{
  "experts_per_token": 2,
  "d_expert": 224,
  "d_shared_expert": 256,
  "activation": "swiglu",
  "balance_bias": false,
  "lr_router": 0.000473,
  "n_head": 3,
  "norm": "rmsnorm",
  "parallel_block": false,
  "init_std_o": 0.0,
  "init_std_up": 0.0331,
  "optimizer": "muon",
  "beta1": 0.95,
  "steps": 8686
}
Below are experts of layer 3 (counted from 0) of a mixture-of-experts language model. Rows are named router (the router's row for the expert), gate (a neuron's input weights, with its number), up (a neuron's input weights, with its number), down (a neuron's output weights, with its number) and show model dimensions 0-255. Each number is 128 + 32 x the weight over its row's rms, rounded and kept within 0 to 255.
Before each expert's rows: a language model's description of what the expert responds to; "comes after" lists some tokens at least twice as common just before its tokens as in all text. This comes from a sample of Wikipedia text that the model never trained on. Tokens count by the router's weight.

# expert 6
Prepositions and hyphens. Prepositions like of, in, by, at, under, plus hyphens, list dashes and blank table cells, as in Centers of Excellence, sister-in-law.
comes after: "|", "-", "\n", "ed", " part", " one"
router [118  96 118 122 128 171 108  94 106  92 120 214  83 159 112 135  85  88 190 175  73 129 173  96 111 173 183 144 129 130  85 113 136 115 168  86  80 155 160 188  81  95 165 168  99 181 137 131  75 110 124  88 146 128 160 109 104 160 153 138 158 125 122 154 144 146 127  61  86 129 116 106 138 156 149 123 104 115 147 152  53 149 111 191 123 189 117  53 130 118 165 118 177 106 143 118 128 156  74  91 169 128 136 135 155 100  63 175 137 184 110 144 135 107  58 131 142 139 106  97  86 151 146 186 100 120 167 182 165 169 154 124  73 123 192 139  90 117 123 158 178 135 113 157  96 116 119 115  95  90 171 153  88 174 128  75 172  88 110  85 158  63 156 117  96 151 108 143  91 115 108 102 120  85 143 121  64 126 119 112 171 179 169 124 100 157  95 155 146 128 163 128  65 122 123  89 118 140 105 102 122 145 168 133 147  92 118 107 131 122 152 125 152 131 174 129 135 156  79  84  75 118  90 154  92  90 185 155 114 117 129 178 156 120 126 120 104 173 141 126 124 169 120 176 181 104 158  97 177  88 137 160 125 109 106 140]
gate1 [110 108 194 134 123 158 133  75 110 183 144 111 128 110 165 147 121 155 194 113 139 111 175 129  85 187  76 135 151 111 103 154 137  89 118 184 192 190 165 139 145 135 168 148 157 117 120 124  76  92  90 105 122 178 106 104 149 108 172 127 141  93 129  87 192 107 121 130 102  93 143  84 135 100 191 165 166 138 139 121 131 139 156 102 141 147 122 120 169 122  85 112 144  82 135 159 160 149 118 201 161 121 148 100 131 148  97 129 127 164 129 113 116 150 187  80  87 149 104 143  94 181 167 129 163 156 198 151 159 209 108 165 120  96 133  96 117 133 147  49  82 128  79 142 109 114 134 111 131  87 167 164 167  97 163 147 140 156 148 127 146 108 108 110  27 106 132 104 119 112  82 142 145 140 119 132 112 159 132 134 183 160 132 128  92 154 141 118 101 143 140 143  60 110 146  93 121  86 141 119 149  86 164 146 134  99 129  88 165 117 127 102 134 136 113 101 110  85  90  87 146  79 211 159 148  81  71 115  76 168 115 187  77  54 172 132 121  84 138  99  56 160 106 141  98 112 145 135 163 159 137 181 132 181 115 106]
up1 [101 102 124  87 132 140 148  54 137 163  89 157 124 179 160 117 144 109 149 135  94 143 150 165 160 134 147 118 112  98 130 120 153 170 163 128 103 135 110 122 147 110 105 147 120 106 141 151 121 205 101 165 121 114 179  73  85 129 155 152 130  35  84 103 112 115 171  72  57 207  99 128 104 179 112 139   0 165 102  82 131 119 172 150 116  96 115 136  74  96 135 151 136 156 119 146 129 103 128 103 109 137 118 141 101  85 180 122 126 112  75 117 146 103  98 102 122 137 104 120 152 141 142 183 118 157 143 168 150 128 144 134 148 133 111  74 160 169 157 145 123 157 108 108  63  99  63 140 140  91 163  69 168 116 122 131 113 124 203 182  94 131 137 133  84  71 144 148  74 125 142 125 185  65  84  99  86 120 151 140 110 168 104 112 180 125  67 113 121 109 114 120 125 123  81 141 129 124 155 165 106 100 111 132 138 127  93 120 188 150 125 155  99 121  97 138  73 100 159 103 114 153  84 114  71 186 161 189 121 147 119  88  85 149  91 129 110 111 116  82 160 155 115 207 135 133 152 155  86 139 175 156 121  75  93 122]
down1 [135 172 215 113 131 118  86 132  92 122 133 136 123 144 125 132  59 121 114 116 100  96  70  63 139 160 130 132 153 159  96 111  91 115 152 107 126 116 152 119 113 105 158 139 125 143 103 139 139  90 182 100 152 104  99 117 132  88 139 153 147 153 176 140 107 112  80 103  88 165  81  83 133 113 140 128 106 177 135  98 117 130 120 183 114 144 121  72  82  90 143 130 144 162  82  92 153  96  95 120 121 135 180 133 163 140  90 136 135 150  88  59 120 137 159 140  82  77 159 161 114 108 100 103 124 131 110 144 194 116 160 104 124 146 169 196 175 180 165 132 124  89 127  29 119 158 172 140 113 128 103 133 188 163  89 100 144 117 134 112  95 147  79  86 198 116  91 115 132  98 175 182 142  93  98 102 142 150 111 113  71 109  72 152  52  88 104 120 137 168  90 114 145 178 164 134 110 100 160 124 138 106 119 172 114 144  95 107 183  89 192 105 165 120 148 161  67 113 147 123 107 181 134 119  82 134 160 111 166  84 195  84  93 193 125  53 184  88 115 120 131 149 119 129 114 167 147  77 145 103  95 124  82 138 102 103]
gate2 [ 98 185 147 121 165 191  91  79 100 122  31 142 118  95 103 106  59 146 164 123  86  68 124 197 144 144 122 114 137 112  82  76 142 124 165 156 135 118  69 149 200 151 120 188 126 121 172 156 159 168 115 151 133 124 153  82 177 100 143 151 115 165  83 148 138  85 142 150 162 126 145 153  90 176 124 161  98 118 130 123 143  80 128 109 104 140 169  99  89 169 141 132  89  92 145  97 127 147  94 206 101 110 181 162 195 107 143 155  61 144 133 144 146 170  96 142 100  93 112 152 144 167  82 132 109  94 164 182 137  99 155 143 170 137 110 158 124 150 189 146 108  88 109 149 169 132 149 154 135 119 195 181 109 124 120 133 174  86 150 118 164 158 115 156 100 157 131 121 167 119 114 148  53 140 134  98 130 165 155 144 153 122 104 149  78 193 162 133  88 112 114 147 142 124 114 125 135 118 121  97  67 146 140 118  99 102 168 123 110 205 121 111  72 120 128 174 109 110  95 164 137 171 111 121 120 118 135  90 151 219 187  89 144 101 116 153 122 176 164 126 128  97 137 175 159 168 110 157 109 118 112 145  77 106  70 136]
up2 [109 128 147 181 109 141 127 169  79 165 106 136 113 182 120 109  92 106 120 135  82 155 117 170 141 126 138 105  98 114 172 150  91 137 145 151 118 118 126 106 135 141 135 120 166  82 107 185 103 153  76  97 194 195 150 226 174 135 117 110 132 127  97  89 104 144 190 117  88  85 112 135 112 178 127 164 177  84 151 153 111  96  81  88 141 191 114 159 121 129 114 135  78 149  92  82 150  75 127 138 121 134 112 136  71 100 101 143 140 128 124 109 122  69  96 118 140 113  97 114 176 108 102 135 120 170 121 106 160 136 153 129 111  63 125 127 113 100 206 134  95 134 102  99 177 100  66 107 159 142 162 129  81 156 161  58  92 124 120 155 142  62 167 116 179 137 153 117 133  81 160 146  69 182 117 110 122 104 217 144 180 103  81 158 153  91 116 169 120 176 137 140 113 136 141 118 113 184 139 167 173 127 182 170 106 144 128  96 123 101 111 124 110 150 120 104  75 144 125 144 141 158 108 138 139 145 152 105 155  85  76 123 110  95 163 216 102 138 149 119 124  64 215 142 139 113 143 147 137  82 195 170  88 145 124 116]
down2 [112 141 132  69  61 131 116 142 152 128 101 180 167 181 144 178 114 130 153 134 118 140 105  83 145 145 154 148 122  96 122 130 108 151 141  93 209 147 126 139 154 132 202 154 163 196 127 105 112 132 154 107 162 146 164 139 106 140 210 128 138 187 123 114 142 120 143 107  83 173 122  79 114 137 124 137 145 141 139 118 117  64 120  34  79 106 135 130 118 156  95 121 104 119 182 146 147 174 175 183 109 136  79 144 120 118 143  40 101  81 152  62 110  88 167 157  80 181  98 101 152 194 152 114 114 125 128 104 124 131 169 121 127 116 116 145 112 171 181 147 126 102  93  83 185 176  78 135 172 178 160 165 122 108  98 142 136  84 143 152 147 206 165 187 120 147 155  74  79 149 102 115 114  61 103 117  90 174 128 111  79 158 138  35 133 103 116 136 145 145 132 132 155 101 107 138 157 105  70 122 152 149 164 163 126 141 155  82 143 101 130 163 133 110 147  93  61  85  98 126  94 175  93 141 119 100  90 162 101 125 102 115 115 118 164 137 130 152 137 135 121 147 130 155 108 122 151 128 146 149 132 149 205 116  74 166]

# expert 12
Commas and digits. Commas and single digits inside numbers, scores, years and tables, such as 9–6, 122-2, WRC-3, and commas between listed names.
comes after: "–", " (", ".", "19", "/", " 18"
router [ 94 122  87 115 137 161 177 141 103 139  98 155 111 118 130 153 126 116 170 153  90 146 146 184 125 104 142  84 188 180 101 173 115 157 163 117  91 147 164 139 116 138  93 138 145  79 138  65 105 109  98 159 110 102 117  77 169 162 176 144 136 105 132 138 110 118 123 105 140  80  83 145 138 137 136  99 148 147 130 119  68 160  96 106 133 184 106  73 116  95 167  89 154  57 160 143 112 129 120  85 124 131 126 156 153 106 111 163  94 132 101  79 162  95 105 190 116 111  86  87 151 158 112 102  98 145 156  89 138 137 166 147  75  84 158 120 107 131 120 162 133 150 130 135  81 100  99 129 106 131 182 186  68 120 135 116 190  85 153  86 150  95 175 122  92 137  40 170 163 119 123 159  73 122 118 115 124 101 137 120 140 166  65 155  85 158  31 141 191  97 134 155 129 163 130 138 132 117 164  81 161 126 174  62 155 114  68 123  88 135 164 106 148 138 188 105 150 126  31 117  93  81 131 111  82 139 127 139 155 116  88 139 181 119 124  84 128 105 145 101  57 185 112 158 187 107 134  97 142 121 151 122 105  83  84 109]
gate1 [164 161 113  98 192 104 112 144 159 117 144 143 113 114 131 100 112  89 153 106 153 154 131 117  60 141 114  35 153 186 176 124 107  97 139 152 159 163 171 127 159 184 113 158 179 122 132  97 113 181 112 142 121 114 125 103 122 123 117 139 124  77 127 156 156 108 111 131  98 107 166 106  98 141 185  90 131 151 164 137  81 156 131 137  91 172  65 157  55 122 111 160 106 143 189 144 124 100 144 116 103 157  78 121 182  85  84 140 129 142 109 170 167 153  82 119  96 110 173 116 187 162 137  61 149  95 107 151 115 114 180  92 156 127 156 146 113 132 102  90  83 106  85 146 114 120  91 105 121 136  84 110  62  63 161 118 150 162 140 111 120  91 114 143 173 151 137 158  65 135 124 139 133  85 110 131 134 157 139 143 132 172 191 139 130 122 120 165 163 186  96  65  95 109 101 103 151 131 121 105 169 132 129  51 135 185 219 121 121 129 115 138 127 109 116 120 186 136 116  98 104 146  49 139 131 170  40  79 106 135 108 151 191 126 160  81  97 146  90 115 112  88  52 123  93 111 174 135 112 116 129 148 142  95 170 117]
up1 [168  79 112 163 110  81 115 159 168 146 157 161 166 122 115 220 118 124 154  53  80 129 181 154 138 165 155 125 102 176 111 128 165 123  79 183 150 108  86 159 113 122 115 115 104 165  95  93  96 174 139 124 166 200 108 135 110 103 116 124 115  90 115 206 131 110  94 122 219 149 139 131 103 124  80 160 155 120 129  73 136  97 118 135 113 165 113 140 143 133 111  88 120 104 117  88 119  97  90 125 113  88 109 130 170 117  89 125 137 123 146  98 111 166 111  83 113  98 201 150 110 101 143 167 192 124 121 199 116  75 136 134 120 109 157 162 170 176 104 131 160 143 121 100 102 153 110 130 154 123 134 156 117 161 176 151 122  78 138 161 105 116  92  84 102 141 179 144 110 100  88  87 170 139 148 101 181 101  97 153 182  97 136 127 148  93  70  62 183 173 113 134 139  66 149  97 177 168 173 103 107 113 132 145 172 132  86 183 106 162 138 143 105 133 125  92 160 120 118 204 161 100 145 166  97  77 161 153 119 131  97 119  71 114 139  80 105 163  83  72 147 152 124 125  83  73 145 127 140 179 139 120  99 181 150 130]
down1 [147 136  59 107 113 133 126 141  35  67 123 107 138 135 165 162 107 126 191 169 141 134 128 133 155 130  89 129 101  99 176 110  65 146 126 149 166 102  74 106 114 100 123 167 150 151 113 143 101 124 119 158 226  51 142 131 109 100 123 112 129  82 102 149 188 171 122 132 162 130  49 118 118 134 159 143 128 125  84 116 134 136 154 120  52 101 182 138 120  92  97 153 143 110 114 115 144 123 107 114  79  82 159 181 155 138 114  97 129 144 103  99 105 119  85 109 103 135 133 107 126 159 179  97 157 149 146 162 100  98 100 106  87 111  90 111 166 133 160 164  88 175  74 146  87 119  87 102 126 138 103  77 124 118 210 109 143 138 152 121 104 142 136 116 101 116 119 181  60 141 159 157 228 177 121 145 170 218 122 128 123 126 169 138 129 172  34 144 123 163 156 134 127 133 168 144 140 141 134 146  96 156  92 150 128 149 137 123  92 174 117 198  69 104 143 140 193 124 130 119 152 157 123 102 159 108 154 112 151 140 152 114 118  99 115 131 117 167 145  67 129  83 141 151 202 101  71  98 132 119  93  90 104 149 153 103]
gate2 [ 96 129 128 105  82 119 126 130 189  82 141 112 133 111 214 107 188 187 158 126 120 151 106 160  86 105 124  99  94 190 166 114 216 117 114 103 157 134  62 160 135 177 110 164 149  86 156 119 116 102 164 118 126 153 133 155 135  81 125  75 141 140 125 131 118 119 166  93 118 124 163  63 184 145 113  90 211 138 156  96  95 156 155 182 136 138 107 127 113 155  89 177 159  65 105 121 151  89 156 118 169 154  98 141 146 150 196 154 126 171 113 115  83 149 116 157 166 100 111 109 161 187 171  91 103 118 150  54 119 122 101 115 154 137  76 138 133 165 142 104 120 137 158 100 105 108 104 148 127 156 159 130 119  89 112 160 103 138 135 141 102  92 163 168  76 143 124 111 162 162 130 105 136 153 147 131 158 147 139 123 160 114 136 107 149 139 135  60 122 102 149 121 131 127 113 149  96  65 144 132 158  87 160 140 158  89 113 150  95 132  95 159 181 102 180 139 130 163 185  92  64 101  89 110 103  73  42 142 143 134  99  53 104 162  98 119 130 134 118  99  92 189 106 106 157 159  77 120 132  56 135 168  77  66 102 108]
up2 [119 133 143 196 121 121 117  63  85 129 100 156 131 130  49 149 141 113 120 133  30 142 157 144 128  89 147  99 181 130 149 104  88 133 188 139 136 115 153 143 109 165 128 104 100 134 111 115 116 132  93  45 103  96  80 120 166 178 135 156 106 158 192 140  92  81 102 211 119 123  85  96  74 174 125 142  99 131 115 154 185  98 142 152 150 109 192 158 195 186 132 181  78 128 159 146 141 109 142 121 163  40 103 135 134 160 103 127  92  77 132 120  82 165  92 118 114  91 139 165 153 101 157 142 145 131 154 125 199 110  99 151 147 136 143 151 117 132 155  97 120 121 115 180 152 120 150 133 120 150 188 110  93 150 112 101 113 128 137 112 100 149 129 139 157  93 171 187 137  88 136 120 132  82 111  73 135  90  77 149  72 160 133 109  61 154  84 184  78 131 118  96 103 119 148 153 149 129 147 127  64 182 160 118 144 123 182 158  92 200 148  84 176 123 118 169 107 104 160 109 132 174 130 133 111 133 152 172 110 121 173 149 120 119 109 123 103 152  86 115 145 108 118 149 106 164 144 141  47 158 176 118 154 121 152 166]
down2 [117 106 180  98  70 146 126 103  98 156 117 149 121 209  68 134 190 165 161 180 174  93 120  83  88 142  54 143  79  99 112 195 140  73 117 150  89 172 202 136  91 190 145 140 145  92 166 195 129 131  97 145 160  85 124 146 122 155 148 134 143 182 184 105  73  62 116 159  49 181 137 108 114 130  68 135 126  92 158 123 135  98 161 109 135 121 111 130 146 111 124 134 170 178 130 187 153 114 106 129 142 119 165 110 124 111 166 144 103 106 173 159  99  98 160 142 143 152 116 102 107 111  98 147 152 182  86 166 123  84 115 119 178 116 135  94 153 101 156 121  91 103 103 116 132  98 164 137 199 140 134 145  81 114 196 113 188  85 148 109 109 137 133  95 133 147 130  97 123 135 168 160 102 135  62 125 117  76 166 122  62  92 110 140  82 153 126 161 143 102  92 134 151 188 161 160 130 164 114 135  70 147  98 109 110 137 166 149 145 140 143  79 157 151 110 134 110 117 152 142 118 166 165 151 136  97 196 139 110 134 146 138 162 175 134 132 101  94 130 121 196 150 135  99  95 143  80 134 140 123 125 183  95 155  60 142]

# expert 10
Articles and counts. Articles a, an, that and numbers after table bars or commas, including spelled-out counts like one, four, seven in descriptions and tables.
comes after: " |", ";", "|", ":", " as", " is"
router [102 108  58 158 188 152 147  64 105  87 113 149 112 124 165 140 111  79 143 174 100 179 181  97 120 161 129 118 156 137 149 124 136 127 166 168 141  80  76 104 164  79 146 169 158 145 118 117  72 189 104 166 108 172 183  70 124 162 151  98 141 113 109 154  98 103  83 120 107 114 107 103 112 156 133  80 128 142 112 200  66 161 145 148 100 143 109  89 114 136 162 116 120 105 137 124 109 123  96 153 154 129 160 177 121 145  90 131 150 167 140 159 129 107 111 210 137 124  56  65 100 156  57 136 111  86 158 208 161 129 110 142 105  81 193 145  97 113 117 193 158 144  83 154  75 104  89 183 111 131 141 174 116 173  72  65 150 102 127  98 174 109 179 100 128 128 109 138 176 160 104 154 141  94 131 138 131 164 146 130 135 145 132 143 104 168 136 195 104 103 128 113 105 158 152 111 134 125 143 114  70 107  96 126 145 109  86 110  68 129 177 127 178 138  90 129  93 127  88  88 126  97  70 151 110 105 114 128 143 144 113 138 153 119 130  86 142  79 117  90 124 211 134  97 157 107 163  97 142  76 145 130 193 120 153 109]
gate2 [144 137  64  77  99 138 106 128 123 156 160 115 103 134 150 152 117 162 121 118  85 136 138 166 119 151 155 117 106 118 105 158 138 116  83 110 197  79 107  78 170 119 133 149 122 104 195  87 118  77 114 125 139 120 111  83 166 150 136 139 146  85 140 138 155 134  70 138 143 135 126  88 153 144 173 183 122 154 167 115 112 137 152 136 125 102 127 165 104 119 121 131 124 153 165  78 150 150 107 143 122  96 147 112 130 175 154  95 145 133 144  95 143 178 134 110  87  85 133 125 119  91 113 171 167 184 127 103 165 151 126 125 193  62 150 146 155 166  80  97 139 149 158 161  93  97  92 112  84 154 148 179 170 137 165 117 159 103 187 105 103 150 116 165  80  74 109  90 120 156  89 149 138 156 164 120 188 118  85 131 126  84 164 117  84 129 153 138 104 145 100 124 139 155  94  33 132 123 176 159 160 163 142 106  83  63  78 138 133  75 155 171 135  72 140 107 217 171 131  93  83 101 111 227 165  96 121  88 153 109 161 123 110  93 179 155 148 215  99 104 139 148 169  84 120  88  50 132 127 140 147 151 168 156  77 130]
up2 [160 117 131 142 131  82 158 118 134 118  88  85 161  78 136 144 111 134  69 155 120 140 117 119  88 151 127 116 129  28  88 154 224  85 113 156 102 126 145 108 118 171 124 193  94  80 147 132  75 177 110 122 144 162 149  65 149 144 113 118 159 126 116 148 121 116 111 118 103 179 151 151 110 162 120 119 128 129  77  95 172 121  79 116 140  75 116 156 132 115 150 156 122 124  90 139 157 157 114 143 121 119  75 151  69 125  93  75  63 151 105 156 117 103 115 106 155 112 106 113 102 151 126 117 120 126  92  77 211  84 185  68 148 122  88 148 112  81  72  89 147 140 119 154 110  93 122 109 139  90 208 132 155 148 158  99  77 172 109 133  71  83 102 137 104 138 128 208  42 125 119 133 206 150 138 117 129 143 166  70 109 235 136 135 152  81 106 129 121 124 150 134 135  83 112 173  66 122 100 118 141 175 152 155 168 108 123 123 176 163 164 146 155 150 123 104  98 105 123 112 153 123 145 143 168 151 100  48 149 126 108 129 134 190 117 114 137 112 108 159 140 137 130 111 122 152 147 121 127 185 135 128 205 118 135 109]
down2 [190 142 144  81  97 203 115 155 137 161 178  95 123 133 166 108 122 142 119 115 124  76 162 160 107 132 151  87 171 120  99 123  99 108 160 160 133  87 131 217 126  77 154 117 130 190 148 140 140  99 121  91 121 138 151  75 140 117 207 110 149 124 162 155 115  96 139 151 161 164 128 126 111 100 148 129 180  92  66 147 110  96 202 115 149 104 151 202 112 141 114  87 136 127 133  89 145 117 103 151 115 113 164  85 126 161 116  72 158 178 134  82 119 143 174 140  91 127 144 131 120 124 159 176 166 134 112 131 133  86 134 126 150 105 160 138 104 149  67  92 186 133 128 152  78  97 102 109  82 102 186 163 158 162 130 139 149 154 149 143 133 182  96 202  42 139 185 151 142 124  59 136 144 178 145 115 104 100 140 178 168 166 113 128 102 149  96  95 120 136  89 146 137 144 126  67  66 124 102 127 151 138 136  97 131 137 127 177 141  75 203 118  77 120 118 140 109 128 137 110 171 124  74 160  96 108  98 144  81 182 164 173 141  86 140 164  81 178 127 127 182 104 167 132 120 152 137 166 167 169 153  75 149 142  75 121]
gate3 [149 119 158 123 189 140 133 116 136 171 159 162 120 114 115 128 137 131 110 112  98 201 186  91  95 178 165 146 144 142 106 117 115  74  95 126 161 125 141 110 140 158 125  89 161 144 112 129 112 141 125 136 115 146 107 148  97  60 118 173 126  99 112 157 106 112 114  49  93 130 131 177  54 173 164 161 153 191 134 138  98 104 111 160 158 151 110 109  74 149 119 141 177 111  98 140 149 126 134 137 109  84 142  90 131 116  69 103 166 134 152 112 146 121  95 111 212 124 162 118  94 125 127 150 131 145 116 130 117 129 121 169 169 109 164 154  66 175 108 194 122 149 133 177 108 161 142 105 147  95 196 120  86 101 134 142  94 194 111 130 149 151 170  52 138 167  97  47 152 103 107  95 136 102 134 182 115  86 138 109 163 128 128 122 106 124 115 199 129 151 121 167 112 179  97 125 110 159 132  93 126 124 138 114 183 158 110 178 137 141  88  50 122 102 178 160 182 142 123 100 163 191 114 170 114 132 117 177 125 156 142 112 187  94 167 130  66 116 121 146 126  63 117 166 116  79  94 113  51  73 156 154 198 135 164 176]
up3 [ 77 149 133  88 135 107  95 162  82  96 144 110 157 144 172 152 165 123  61 180 146 113 104 172  86 144 142 111  77 128 156 113 157 144 134 100 171  75  75  96 113 138 135 132 136 102  74 131 140 138  42  98 204 116 149 107 113 105 174  63  86 141 132 167 131  75 179 177 111 112  98 125  80 124 125  81 143  30  88 113 166 134 106 133 122 154 153 105  83 109 117 130 147 144 104 158 145 152 148 156 133 104 168 176  97 115  88 140 168 133 147 167 178 126 129 155 106 129 128 100  83 131 129 104 134  87 171 122 105 118 126 162  88 155 127 142 123  87 127 122 169 102 135 124 124  89  55  56  98 116 137 137  56  81 142  90 166 143 152 136 106 126 138 169 104 184 115 110 128 146 176 120 111 121 120  54 108 171 123  63  78 156 134 134 118 118  96 134 176 139 104 151  96 129  88 132 130 155  70 149 132 105 116 125 174 140 165 131 115  89 109 143 146  61 198 145 117 181 130 158  89 106  94 121 164 179 152 170 110 168 153 160 152 152 104  87 163 151 112 151  47 113  97 110 106 127 149  64 111 143 211 122 132 152 130  99]
down3 [119 153  95  65 137 183 105 151 127 116 108 187 163 119 192 144 144 123  49 111  93  73 138 170 128 176 155 153 120 157 180  87  97 130  85  93  73  99 118 161 122 149 203 179 144 170 123 104 126 120  80 145 112 142 128 157 153 122 107 162  72 148  80 141  77  90 183 102 106 153 152 195 190 146 139 115  99 139 138 174 128 117  93  99 148 152 124 144  64 140 159 132 155 150 152  81 164 141 173 147 159 101 159 132 184 148 112 160  86  80 106 122  89 145 101  69 155 128 126  77  65 148 188 167 113 140  93 187 127 182 147 140 130 134 159 145 169 187 119 102 131 135 156  92 137  90 221 110 118 144 108 106  84  95 113 106 127 144 125 154 147 128 120 148 108 199 122 103 102 147 117 135 113 114 107 101 139 110 141 112 132 133 148 151  99  76  79  98 182 167 103 128 130 139 135 137 141  69  83  85 157 123  95 125 175 120 118 113 114 152 146 152  85 117 128 170 108  69 121 153 183  73 164 164 141 138 111 161 228 179 103 141 117 123  88 133 112 153 119 138  73 134  95 140 118 132  55  95 123 108 125 131 124 158 134 154]